config.toml
experts_per_token = 2
d_expert = 96
router_score = "softmax"
balance_bias = false
groups_per_token = 2
norm_eps = 1e-06
tie_word_embeddings = "early"
beta1 = 0.9
train_tokens = 300700000
Below are experts of layer 6 (counted from 0) of a mixture-of-experts language model. Rows are named router (the router's row for the expert), down (a neuron's output weights, with its number) and show model dimensions 168-223. Each number is 128 + 32 x the weight over its row's rms, rounded and kept within 0 to 255. Numbers have three digits each.
After each expert's rows: "comes before" lists some tokens at least twice as common just after its tokens as in all text. This comes from a sample of Wikipedia text that the model never trained on. Tokens count by the router's weight.

# expert 50
router:050124112135088120128105109144156131135175177090099146125159088070089171143149156102140056156155107166182180153060157120097154141151127088148106131101174164104127149137
down0:144123156156138124111077167129107137097131082092096084158135153117095100187076098093059163143034135128084149161118198094095101142065158102193144144079123157092132069162
down1:147138113120147143116108097133122144057162139161197110154132105072106134137092163065131137166122134097138184156207168137142136135130081108119043141159118111092198119109
down2:171092133129098081122139165145091111168159179107077116132111118175136095169143086148158115080140104123168127110102164097126152168204139090122146135128130168108092102109
down3:162128138104106137195047087134162103103130053146146120120148141132119088143166095173138144120143067071135167152122130119198097115117092194112115106133195123086121088104
down4:131176081103127100084107188122114157133161100139080166080106073109113122197127149140110130151127148099089152142147131064138121141066165123137159143136158136125136102216
down5:164118147197061163155179109110177105202126095122140115143161134137153129087063142119116138140103119169144146161152133159083114131173077123109132113104087075186147164144
down6:166107086096107151105053151103149170178138125141151127151169106125137166143086087104183173130098150195168133113129064089118133107057110103099096116108122122063147121119
down7:153115100111192070121138110147146090174145136099104152162114167156097147102131105124126149141048103098100127116162193128142137119125109148106144178106098111109135123177
down8:168092159142117195189172099130137071125111120142117195116093119140072102153156132128077137136098158107119145165124055142087124159100093117132117069178113126144058132098
down9:187128200144117147108130180147134105107113156094122104089131086120126186151158150141158133138182114121114072215101145103090157166130170155158067139147103145112127123094
down10:114094145140142154167015138135136104118144070131160163147158140075122130048177123152096148115127092123096131150109136172137108092150123186162106110158121090152152128123
down11:140108100124201132094120183143146117205081143145076125134187115171123170153149149108169050111102134089137178069131143199077151037118130123128123197149152152104147059104
down12:132145091090114181124152097130088159162102127100149121101094036131182132122160168139130087102101079146168132147162200203063115171130157130147062080114065164082074110077
down13:136154137115139099135104144147103127136139150176074175099052106125110124139190161125119083123144148141138102100113166109181132175123098071151111149131116108157103110093
down14:129061133148108117186184103159100165114157148091083088125144119102068066056095069096124142096136108171125114147191142123121103102179067162132113080072146103118128143176
down15:057129104177131121062209196164161190096085139086138170134126100093163105134180131128132142146069137101128152142105174089099120083093121091145128215085129142136116161112
down16:193146081185123142124147069128107115156071104169137123102138075148192136155147142116136123149150120126130084165120195157121114145158198095203075104129154149114056132103
comes before: "2", "3", "5", "7", "4", "6"

# expert 60
router:109128141123098145113130111165129131124183139099127192154108106106089176139174164095187084103152106153111155181089143102116146121142143097137065097106132194141077156153
down8:142134086109108100124073071128046139130139131131103126122168130133160120137176124103180171176126196036104096151078140141083083119136117143139091070126152093149131178099
down9:067152112138169133091097145096131166129142182094132193118094154132090141154104130183109175136129226136097137148083193151063120124140132095135093121156144117142127117158
down10:089096158195100107066097085127101136129148121144122112172166120092149168133164180090146122089138126130164163133098082117120126155116089171143157054182111161154067132101
down11:110132123114057195095103125162091128147146052137156121157097170141109147133103119170088085178121180134134139081085142149154149093103104102095061183145149169114182098082
down12:131107127120092131125135139179139177142071150094125133111197141187146125163187106112169168154088184119101099167113137082095073174148164134152141054176122136090114109146
down13:134066097112143164157228158154139131067169131146103100082113183131142110077112111103147155151133160108098131141071156151139114137167127117130111130168167111097151085109
down14:199095112130128172091149186129138127094087121148095135163135131121121117130093093131117118087115094176155072148172164148144101156145128195114172149116074084144045127117
down15:184145119145095125152145121147189066128088076201114137086148141160090137148059103186192157123129095143135119095112140100128094158151086121102132122119121150132148124122
down16:129111113104151144138134149138138100081130163108118146066158148085130146154066042100136122144130094120106144121140156150119118138125134118146151103176121145111119144108
down17:163094054158110130117163091137120158134112100148182145121178164087155194084163166149161120177153158107149095187064149134140053126133084108086115049141132103119097094066
down18:095173076142151137122060104113164083108170153145148150141135124170122128130168100118107168145076186126166118041133115076128116176132113105072152106102117141042170195112
down19:110139109141103116102126150189088151098109081161173112152235111143161157140094080150114134181141128144100127130129098048147120115128098139111111126131166153157053151139
down20:166117141108061069133078154070100153141094107124139116116102107070119121129140138117117195123101120125128136101170174178154120139120144149165141149068088176120167123125
down21:099089105106140126132172162193139128115167133124056132103162152138117162132134152093140137116143116102089161101134145085155146146064121111079154169118112145068156177118
down22:070173072108139108120181100099065092123181145092095087116179129093144101189152119107069084131113102103108193224137078115124136138119201084093143075161141151107109063135
down23:148178157100084141073164118089136134127106138150144087104100104083093062116160127208115160124157113161139067137175126103166162174172136059169107085134094118160112168128
down24:136142160171142076128093144154094101167122145104150093086126099088099075109088166129166124114163203146144145081142111105138136207120166125041129121113154142088179132125
comes before: "0", "9", "8", "2", "7", "5"

# expert 32
router:059114131134141136153116114154145147118159156067089156122142130139093195147113104096184102125140115153173117149116128115112115078131137138105072126076182181059107169162
down8:103114110087040146083140147163204102162129113165159123098133115118116146141039100144111121111105149127084151130059129114106150089123144174039125132057135178125171177053
down9:046150118112136133161178082154139114101122131095115106142122119145107064107150131111155110148080155063117122047079148163133072119081154131149092128150110120065174162121
down10:120130091139102129146126101095108087172143154076067156097169101136132112133141173120140088157176108163109187123134113127184110132067061132131160142167115133137168168109
down11:150119136152135140146055107152103133153202112158107118116182110112074135134140139137115106096156126091096148126144113095189122180135073114147126163110090065176174113124
down12:153134158121140065096096111165132109180162091068160082176146138131151110132154150184094064123132157153100123125130161126168165091103135155146194157200122128083105161098
down13:138085164101155138108220152200105135069105142090098132132137103156140154109133092194123186149123128117090125147119102120105113132104074058106150129098141147127108060172
down14:132161081150153119112113058174144136142137111130046117141156091108143164111144149127114162166122133124135146141159152131109128068145165194123114126080104132099126122078
down15:161172161166168137156164111119115095169144090139089144088136164145139174082108139062164169174149171068151073126100183083173133097144086112093119168065065110106091117119
down16:144107076190147126087101140133126140138112120118173159137141136150111103082095123056121145124149144151139118133042129126194169119123104124183109121131106095106125175175
down17:091152083094129107129124152049137099146134126174124129130127099142130072157127091119109071160124180121149148141151120133148142079106133150082157075096090115091171144114
down18:115172098115123105162173124117061145073188118122093137164101139182155126115120098142130153104131125061119082125124177109178079123136125128092131178132140115126119146188
down19:059172106134094108149190143146177111158083098119123132110070110149112127117103122106139121067124182143097125133135136096076110138118155113071133151079128217135133031121
down20:058087180197109158105143057109139105191094109160129142162079131136138157147120073105113148098127061127089127113107098134179136123128130179142102060102157105131110120045
down21:108124152104122116161062075165140067176113115161144073138131104085099080103151151119109162109144132157133106163089141132150101161118159121191140028123136137155038137182
down22:162170132115141136096178166108143149110103130127110158134104088083155083135133147132068047140144185164176125123170116141179115113148113101120130117138144154107111139166
down23:061137164166112132133102073125166138131143163065112160107127185173113126066144182121179131128055151138089194089105137143125115104131078125141132132186145143134155125130
down24:133172076119146123146129114053149159130167114177131095160141105155164131183133096117059070102121185101150168166137104103137116122079162145079123119104126120124142143135
comes before: "1", "2", "3", "4", "5", "n"

# expert 40
router:130100151121071102155136120160135165124165132107099160148134124120095149103136154104189091131131105160156137153084178103112149116187142104158104102094150153066099156150
down8:128104201106142165124122216152140126125115079064140108104137111119111110094156133045173165138170165189159116145127169173106123092118113096109136120107082198133115176059
down9:152154115101142115132098104115196137095137207099068094117102124160150114113133175113113128091116096155166154103142135163103125095108129072127082146125189118208083087153
down10:135156140060092128106128124185146099196093068154132122146096184104102146142130144139128103122082139123163112167157125110101089171153087101042160170128114113102124130094
down11:109101146132121086121155108076080187101089190203118079158109113166119143183101109111074119201152102140108096137119163097099098172079088114145174099134145158142131105131
down12:126142096131123090147093169192114070081127198110139099123123122074202096139121111093117153163158057115109130148145180180134171140133153124127109153142131133149136136164
down13:098120146159095105108079132113157101172146091141118140075088118163151164084139087132163123031129146163122145107102138132089148128140106121127104161099141082140089090128
down14:156136104159113147189173107119167130149210133199126091155106114095172151071124138152103081167140135099139144145106109120114095106146152179129154118129122146126156153113
down15:142120119140145079172121202161133162128166134137163157151162109107113077155121132125126190153123101206123174150163118100102103144107132129122138131074160155143133147097
down16:132113159155123129100119075107120114129044141169143149107125159200113128152141122185166120143138114097166087142142085159094161113117112184120106141090047103110130125160
down17:137207148100117205133146185134128094148111156134143187065147142100125111108160092148109107111132113067188108163123077195136156120115147113127168137129129085110137152101
down18:180137138145138151078169095171146106138150079131046106106159135112148100105110171179033094107106167084076159117125127161100124126119183105126123075142128140105085111140
down19:135110138164113146142160151090141190182150125119143180114199151092134102129099142136075160140197113076111145146115106164137174116143135135101160146146172134179107175140
down20:146101086136147131161087138127070136081143136189158138145142106152137162149082163106138107172172112114080123141148144153127113184113089088085156092119129111139169122116
down21:158149145099096120115127110138146075117097113118213089069067095157179142103169152104132138149104142121135098125131131111119112155135185159100101176166135045104122058085
down22:153171083127126147100110156189075104127118129171093187061096118122100150137165132087196124167146108111116111150153124135099164147147154131130101126140099087077145102118
down23:137163154137108123096138165154127078080138161138122172101107140068114187153154173048115092161115177142157192186140076155121120133112124100110152139150139181111131155069
down24:131154121125135112101144158123176098141126079109133177131106128123152157067127128149147162126117117117135099210087061139022127137094101120093147109121126118119105159100
comes before: " |", "0", "–", "5", "4", "6"

# expert 15
router:134083157106125130148139115147170129097170180102122191143139125091098152104128116116175124088124109175157123170081143117122126117125107072158085109115161173110095127115
down8:144126148157169190140070212149061094118114146136091150151111146154098133125135049086141070110127140177133103140132124181128105160081154120146117104112117087119155129127
down9:137096146174103198100041129138171109145091156112178102123107134115138158103125069125136098187056152139110082135124109153180126188118158115171195104127147108150079144171
down10:140160088155105108157130133131118159132195137134145128182072095133177086092123146115127131131161119091126101155099104127161123176120103071140114103155166113159133139127
down11:114143102131129180133099123112098110081115161100101114137151085067132152132109131152110173178119103141089182107131104129167110073143131153174023083108085166162070163155
down12:200109140093113159141158126149100105147142158120188149065128101151132146078124083108110136139133013158128115147065115147158088166171158066152168171123097084139158097108
down13:145151188123140142097129143149154101180140126140164112127164112111118138162145116127083126171163130122176129133089150165100116096127106157170124145184090165100124169104
down14:115108123108143125148065142139167162065173108151069163075143058134156119087171147160210192132112120145124105117216118127134080134124182155141110112160158091147159118104
down15:151113168102139145093129125113103171135196130136151110131149081128149111170144190161164123144148156153118159093148140108098125084088091147070129157077076114071095112105
down16:158129085137130120145110183119165145092167061063126160118097093143134136112057152122136175180136141096139120108138129142138115088107142136092106136092104137096177126110
down17:126165123133174129125095103132125135160081108089083159133182087173158143088108126136134205197140094140117125065135139122123075123120141099125101129155161117098175085131
down18:153206122123133051141160136165084118135167128100131161108113131178091123128124162208124118095103133094127120080096134155156161076080150124101120103069155121081126157079
down19:062150122086130139116130202158081122137130123061102170079099150130092161133092094153116114075132147123148107112130181114119105077117115127149072162177165104138140141100
down20:159122139110118098072098079173121130148139137120140143089152095166065166087153118124139151171160141157129168155137157093087107114077161133122112085114128098131177082108
down21:185060128143168124135103167154120121113182103134089101173180148129186121134119101129109166109140129132164144198140142044129123151151166119104169123138161158034144130099
down22:159085143149161128136134142122078150073127082127058142187096183132133148151173118088101158103115101123087131207097142100116171154184159155097125171117091122170100097141
down23:091169090089152144103135088100076101104155172117110122155148107190123083135133139178118085104188127155132175113140151109127111115132125095144102159146179161051166069190
down24:115102131104167095208066169134132125134145131155139160134133101147178106123118156118084140118100137166086109098133182157109158122132134161159140127111108128100142148063
comes before: "1", "0", ")", "born", " to", "aged"

# expert 26
router:099065147123130142154138116167143087108131142086111150124114118094093160127169131059203103115138112151170141135085154118111104131135145122140082082084142170072089174157
down0:106150122132107184140181180154155119129140058118109101167087124108115114112091125145169130113157141136094093145107100096095121131113114138165112155093125166100177179157
down1:152183134092079078152128119078114111180139121092098156114156079097035105101167119173130094116099192098178142181092121105159182104165152146159111139102138135102084183086
down2:088104149157158093137190115120089085174127139124096152156119138171130149151127108117151093134108135083129123147116113148155199150081123147183145155083081159165145098109
down3:146092120118181109089199077073080071090148144120119128175138159140142123059091133183119098146105113136129107102112118089154157102115111157110106107091108141092157136114
down4:108127190161136151142185164140097178044133134126114111131109163117134148075108170153158097153187109068091134146141148092140138134091149171139197141073107152084114132118
down5:141108144153102111134151149108138111122125135155149114113110181158169132122160144158121084137100092102137094131110136172150105170125117146171106178124150149111153047117
down6:141136135163174111127121128097135127116115128088169157116196124142064129161094127142138094116127177057122113124162179124133121127101183082118116165076131130166128090053
down7:159151107173055122114172113073072174155148093148138131169122179141152153148116113145137130131079131125078044080125125186138155084126146161187105211129140184108127217038
down8:135147152143089127174106087114141133094137126189162118104127091206101141055106116140144168123095092128128088145133165156140128085119175176169157164118129131135158134061
down9:120144137178170128138168073137046084122103089148126039134116195147123102125184153134086143130191132123124131123111154114124159121126083087159072097171115113087139102146
down10:126159139115085128096091114172107177105107166112171091111172113169158154083114162121126148131060106177109090147086097097145110107140103186151187137107077126183145157123
down11:136122153143127108104152133143105144150071099141139140132165119166115102122150169046160125121182115121140135116089105120123151148174100111173157111085085182083110119096
down12:159137165156152131161161113164143108135094135097180162105132161089130123090144160155113107129160150145132146111113094083135158132173053136116119100136159096117126175134
down13:100084080129125160099153142128126109136141070168124142143128117128182179135188141178139136144122095121109148076122093189102155122103110163081101131129120164123118173096
down14:125111105093111124141122108152099166153089107116116119132150165145102130081109095110143109175112139099120106112115127113112219105130086154101121119118135074126152083054
down15:116151094129168186154111161155175147068122177067132148088113052101094110105097118128161156120081125140147103142180101185111092151170114216111171193136124145164137149098
down16:142137148150111114088107139153099143105099085079081117127194109118185138142125154128151147138201128143052167063074076165087147043127098125131088116156080148091096151077
comes before: "9", "0", "8", "5", "7", "6"

# expert 43
router:101117131179149141149119145139175107158201122101102167161123108142108135108138145095152086129136092194170165164106128100069125126154140135172103101102156162085090175173
down0:095113191150106112198142152127118122130088160107164089141061174131144222239164118181138148159132101107122129114095147147124096066150084125193149116115141097118162139123
down1:144127146124107093105106162117104130070120081101131174141177109120157113111164148145089116115101104163122146121185065146145181101167157136134061146130105159107083189113
down2:081093191117076162134160134117130113179095143139093181187134173191102104067098173176118135116086142058121111134181090121076090142118135115076147076100166145090176138172
down3:126209120191116137125018140122161156089060132137162130147224109147162071114116166132082135166247104151097094100154148133063107134092141131126117132171116115077163080171
down4:112132137139128133100142129127182082120153111122130111135137170104097108031136166096172118155141119118112160126206080100070139154131151125156193139098129125099121153078
down5:138129129107104127115114082152114137174148140157138127155131116094116149145067135175131124124130167161137127072138130115148078095123102148108195172138113169153170119156
down6:142147194110097147095188165103175144115132137099147165141109151105168107128103156104165099144114132108159109134119107156117132023086067135134171101147113171131163155051
down7:136078140147128120132123098098137171115120108129138095069189103068117107099075139143195169142088161122125127136185159121096154088112129134128111154125077160100164184097
down8:116104212106123089137167118100113117172107180086133138136098123128123150187178155133185171087161134092208164137132123137163126118064126082190127160164113101119168132123
down9:072126137112167052063130192128122095103188097155089120102151143169167087053058104135162096119141082136152096084175111154150123131088153119146091122132113176162088127109
down10:153138134121124190105163080114142156198122171132139106115111180110083101148084118092147156109099174147154093116136062067157186153039142142116160136141081159159124074154
down11:145110113091119089164107107156107083123187135141093111138118124079144157127168093160084212044206108089108106140177161134153126123055171131124148110138102117146084109130
down12:111103058088069059088107113142162144133201060197155138167106126173121205114122038121145091119151123106123089090114165105120107105136149102080064172151137158153077096128
down13:140142152166106138081110128040123105143120111099138099116185098157100110156141130159113140127118101131164131100113104132094117066112069116159147059129129093160135152098
down14:090170122120146182147105056115091130201082135065170171100134103103118129092143134132092179121102173113130129122121103152168180087106121148081177114095151121156089069125
down15:154106135128124122111112095130131199076129120104103204107120064175139111171117112151123113122122163114098148127081161116176200156112117125109099110108128119087139131116
down16:125101117160136181166113118091143106105120085115161167133172130130190094119136146117066092102106137133133138095132132139113154096120186144205115124123128192138015175115
comes before: "-", "2", "1", " he", "ation", " it"

# expert 63
router:117099152138115142165138144135138113153147138056115165109143080092111169159148111102143084096106079162171144164087152107090171124148143089156135091128129149110085188123
down0:143180132158116154086119150161076099111132138141129088128075114168133076131088117076083099108108194169106164161082177160181067105185155182111146094148118140067145128114
down1:154074128064138186073121135143074163146109132138105133168104119092155142090143105087063074118103161148146136164156126121113081036113054074110084191159122167054200159171
down2:093156178126090204089058141164201112130119155128097123139145129122149149125094136146164146109137145172081112131136134096110087120168096139122105155141118140118122084191
down3:131129127143088138144154122147169140098072132128128097125142138155175170071157132174121146135071090154173140160102126118068119128178146164137117152125116119151152123077
down4:106120175148096063135110145079130119099123101092168159159165136140099110186121137144103145150153148091095098127067137101145152157133115202120105080085138110137112146160
down5:138125072083054178158161108117100090101097044133123097125089160171149092149170111165113100051113140124190138192174127087140161154181136086115133098164146091133121118081
down6:158084153137099150084150129075145114099154078137144088143193120076114113134161116174103082130136047170156112127165137119168208078101126160131158179083104111185173130083
down7:179156091053203108148142096100152171163076088098098125141176132114110141122062150101105144202108092123053136115169147167089102036098121100127097164180127145131153079158
down8:133151153172161132146055112146176146082155101082093176102158128126109141146086155099113133151137123112022084075216161108167143062085109136117169183157123109131179089103
down9:123185123168126106014183104141115136096105140160174073110123107099136140117064163134126139164108197146114183150127080145168115161136128177109161076103151139214088111172
down10:070146133136144083091101118074154122147070078110157131170180118140111151139071201065140157120114084086095128086157149094122157101115124127125139144130132196158149071183
down11:000136118141080096142119161138129124138087102152176121184134083138096104163073165128083133127110161179110106124082107108121137112172101175190101148167087138123088091129
down12:140105100167146139100178047140085094143163065158081094113105193097148139150096128147087141132106102068133082104166138153120104128111115132097182114156139134142169129102
down13:102109169130118178139108127085116138112175155114142130092126183155135165187047136150180118176173158076126151118135120185191123100110111090136136119091134127152071141142
down14:151131160080124122184122053171161173129144135068106131128118172110163145126104116113170148156139139111132143148080110124172083148106138141191120140171138140214106126160
down15:132158128154134167119145102142117138062128151135163097090092106110158154090110074147121131168166131123124128155060205113167019125108176140091102141157177112126099118145
down16:189163095177163112105070070180124148154176057099097140137105105160092112128153110099142158133130174132053135111112105125125065168165111136130158071110144134116138108202
comes before: " the", " a", " New", " his", " •", " Coordinates"

# expert 5
router:115103184152106134151142114154151157162175145041106181141150151118081165141142126092135089126173102145141109141112155095109144119129161074112130084109135158093102166202
down0:172156182147085136140114086083128036059120110114127099144125134168110127111126138103131064048160054063153111143122130089112114134125100135086152105120101165123136125179
down1:101114174137132145132137121107088123171058130154146169133230115153125102138207132132133157172119124142130113117095151151132094070093088135147098158135104119168171104082
down2:149147092132203138161115107144116176186123109124142131138181127125157118149174088162130165167099160082102141074182131123108139148100147131117139172121137068160168164126
down3:156122158137146166169146178178092144161105174146093191142191196157151112168112200171121137148119158071141157114156072108154160148076146108145111119188142138086131144081
down4:164204093091160096117104125058132041150176100084084084111192125104164147154109145124126166067142098091155136131088085175085154082099108174094172114114167130062145164167
down5:164130116061138112121109137123081157078078180062138095148170134081163183123109180132086157154113145138138080146094127155099123092140188169140127139124149133144131066115
down6:134165134113107151104110074077169063152100129125084161181165103143100103180067132138146092120195161044115122127122128158138194146117129176145152144106222126142081165094
down7:092147155165089121114121080080068076090200052146126074160119171143106109155116165175120110110110133105098106100136175097092176170071118118154152072135070128148133162142
down8:116143141147124180178121125123083175116114149077138089080131134112147150110182137103090100169112126119105145109144134151142135110141190106132138140103178033192106123095
down9:101072153161148141154134074086101126136080123092116105087168059103149084141172137142119177179163119152116124113135110160088074128058142091124141098158114096159103064127
down10:120084074144095102129167084160162073097126181212095147138086106136121090160086118129146121118107133158188114092122106097159124171181061157104106167107129090147132128164
down11:170128079119126118118174111081117133118121159115116097090165089121094145100135175118136177029159059075180087138068154167136132085111090124118120124134078145107153086191
down12:164149175079155165129114154151079149126105166133102152107114162121151170091123082129136128092100117106189132170090154116094157102119108105163112158137095114057134119074
down13:159113085104140107123172168073114092095174144130096097173133133094178112100109052126091124122124181099158151142091147104107103211127114133151083116156135193096145141155
down14:099112131150180183141087137109162097094106150103096102130108137131098125106129149094179116186162089145076183133121144116110113174085145116155173132100128135159154127134
down15:151091057124171126077143129145129113109098113122074127123155137167049163119129159117168168022155099126189119177105148099122126135102104089128099134135045187111157123191
down16:143221117085142158144111141128097098120142098120146097094091163141182105122077112109107157103062138121071111109162170072164114127150159170148161124111065118200093115153
comes before: " the", " a", " his", " her", " their", " be"

# expert 16
router:096111121133111131146115104134136133144152191108118127143111102070127173134153138089196069130120102176120151121114161094093085129162166103162097118086146156105078156181
down0:102109169151133093109110109140175165125141092081127175104146105147080102112086068127114158176085142109184133143111076086178089139189159155050125158136145178131138129098
down1:131173162131138119027175120128082134109113125176115131127099099143144137123074160064162143075135144153123169167120156136138126149116123107100114188138116110126138162132
down2:155111153095178167151136160153126115110100131152201121138134158116091153064146194185095205151118121129088096162076121182104144200137123108147130117068093094116074080124
down3:106112150127185157171133119085168114125094098120102146107116160174167139184102131107217132108118105092158123118087124091137121051120169090160121149086155148140164147112
down4:149047078151089165186137133131082114090103116119207174097121119122154093140119195102129137110123199112182135154162165153100145159148097128173109127126118144090130102127
down5:128065118100158136145101115154083127106156123093077089176123118161207102170120114156107161105130187119172074114087110084134157122118105108146149082112123123124106189196
down6:093114092099170196128112176152065182087201102159200185163147074154120126089101109154175148200090118134143149139107079053089138135099128129076150112066160087149169105138
down7:110138122070128172119169112113153119083154108113146120145122059154093138167090158182140066119096070154125145135096088098162148154083135127128181118147108124136118181149
down8:117134101107099126152152107165137137143112108115058095189112164128226159136141157071071107174114150126167180103109118119105119099092122116036143102193116191119163143114
down9:125135133124158151099038121116116108170132177174135163134129088175150144083117071105113181107133152101143150191135106163107113087170182174123152158159127091109136152137
down10:172098135085142167154159120108169133090101146115146163078129151165161083170179088103185158085122113145126100108103135086139108112128089086164124155127086092161171047126
down11:126155136168150163115136150098149109151070117121141110038169171127133076176161168154150176130180091155131112175143119127129178114140065144130053083146154121166095130082
down12:109143091127145129101143045172101145087160121098070085166122170134141116182191083161095082120117113132102147126093148118162149144122123087106175138119115187136180121147
down13:125105158177111123155155060147159138188179114112152152068130157145080154119105179148139179082131124138126158166162093148117195123106132152188114131098141112174104125122
down14:108060156155116140155130142111130190182092109123120076173070127108141141120133093078155132130122156147067100087095150201128034103111165107126144143154147127162105148116
down15:195149075167145178141109120121077099096150145130082105139106122066214119152109139132165126090090139086197102049092139169120095211116191149130100117147093200107128182117
down16:119123084126122110154104121076120163109085115132154088115074137068152138107106149184119156108137138208204108096062132081178125114156163128142155052063186140115140131149
comes before: "s", " of", ".", " in", "ed", "ing"

# expert 61
router:074082154125069147144140151126137125128146168111090145126150129106089131139163128104181114098139107174169155144098173101090152089131148119137122111095162133087073152138
down8:152138131058095123107101156148158167114120108151155124130114150157075148105153114076100217132115112111180101072124116184070123111130186191145156140087211143082144147083
down9:120179119152085133103122091149158155090129119135126100129130118120165106172105179097194129121152092206115147173173105097193134143134131093121160098080149131113123110147
down10:089114107194199107100092162074156192097105106154150142092099142142106084054101173127161103126115138154131171148133161145099108115125121134133094159153142081105151217134
down11:169111167096112138082159146116133100068125041112151095087098120176121128090146138129114107107181132096129135124162151130113153125123188182120157102137186123086179131127
down12:111173124107150164097130137129113156163071096127066113081185140177166094129156088087111098129124099055057120219111138158186150088147089140068106128168140169127161126109
down13:038113096161093153119108129146055122120096133126157102113128128107213123120139139101150130176092149129174128093171088081136101126128072063128132165106132125104150125197
down14:244114169157148125001119181094135102129141118151070133127106123135139094127117140165081182113163103120141184144042141170124112125113160101136146111163148160148155120112
down15:063111102163131159109154118108119140167177172135139123169154146067174173107127140186158092104071114168110107157106113117147110060095126138156113098141091099131145086157
down16:071058211068132172146132185109120136097134157132170133193196087144089103141139171167130119180109160093150075075103106192118065146142084089186134122088188109093130076125
down17:149189069112133140099161155130123155202041039137125139117094148105117158169119104122134158155178163117125130142125134158108123117182082118103103124101148137136127139165
down18:147077168060131169169084176152181105183102142122133171130123104114077080096202153093109121120097196135179132116143136165114085173143105101177187098157153122166062130171
down19:126147131134132085148126144087137190220129086123112114148150135099200190106157126185162145129164079034146131099138137109125148165136108123162106166068150121121139177126
down20:090163135135129074066149159037125095180129149139090069154137097136167153154102194114166135115008132112118152175126155122126109108067170109153165122131096111145179074132
down21:156153134179155077141156128101241089136138144104151062121131136124115109140125152152127136135134136122139132179127107150142147112148072111060139107103103173131074106136
down22:077104140119123096118148138091130122163136106110137142182102143104178175069116056061122123120107086132137138122169072101091113160083119073097132169151048136089158135188
down23:088115170106090097088141134150135120175143141101115088111122113151109090154154140151156137114093085128124104129157128191122140074110153098167202142068120107082173122134
down24:146100107058121126090125145131079159156090125185152105152127114105100100170131137094228190140134152094117148182146099045106147092116123081106181115158071127109132127115
comes before: ",", ".", " of", " and", " in", " to"

# expert 1
router:089109119124085170153140112136149131132175136100062166126161123130114141114165136069162076135117105174159114142133139110123134119167158130168107106121159186117121140139
down8:149098110131099208126076090139141088074181157102123099044136080115146135174139127133090100152049052088133121147161124191128168147121114130133150145133130161192126129069
down9:151119073177109174113124110137055098113105119102097142108125131117108123126123004180175116098165123098172131075121170073111127187103114097106123129081101126101164143209
down10:147213140115134145165121130089153114081151167108134116150140135114150120141148113084145133054103073058094104129170086148155151130180199221166147108156174088140140144141
down11:145139142153166122124077158145155103092141165144131148086133141122075052118081069165212100157171147066199096124156128144143143116128121066091109115145104131067151115113
down12:095200132131079093089102135111064127106148101080099175128129096114192116137147072156126112129171131162133096126122145064154083155129139057144174098038127092112116103126
down13:182136093132146133148110149068138155144152103048115132121143151093172112167131101094145120148119097177121123171124093138124162087113149181128172126134075157105119185062
down14:179121098108143118082135154137142099108119129151146104127072160079156113144088097140155187099112183091191110115174101172111094175122108114116155089119117053104099080150
down15:078163201113146092112137131168145158178167154101105069138205100105064150144169193156084123167182138121073147092099126147156130149117119143120116142128149176116130138105
down16:111033115109083122117103072161131061112146113147156124097130146145105140134165098114166159077156116164172104178176205156152123093149152079081085123119128147204140078123
down17:098042141113089103136092087148143152127141122107053162133095128126100169060094112135190134070161162148135100133107109155165130106128103159150110147144126122116099162138
down18:081161129146119131142142169121132121190153143091082154146181116150096128113078128115103135150166107144123090117140040107148153125152128099187166146031186137139118209140
down19:124120119117111179141151119156149096189141171137179102156160093083142192165131169092111090167096118082131129085144135136089177123076137131126148166166119146125159133123
down20:171142157147149069076098103065100161150109168138101111170133130123108129147139208124130162133134142112194126072139119122110129150120123089174124132127139140128148174123
down21:141147052124100158125120160133138177124132089092199097139121137106131065092126084089118138189141182069111171168098228126141117082140114109107117159141153151118111148097
down22:102166062140180139113109117174153114133137072134166086082136139087142127130139124159073173151152162145080119128174170144095174096115184150094102172143086103130181178099
down23:186133137166145061139198126123133086109098143127093143150161115103119155147095184094112204146119096144097125136116122098136124139157086181137136091085129125106108209149
down24:136098182156131108103130122102158091087101085135124165122124130130103082115153143155073151140131124112163148127146115130082090120127105115141192133081128162150166139129
comes before: " ", " |", " the", "′", "°", "″"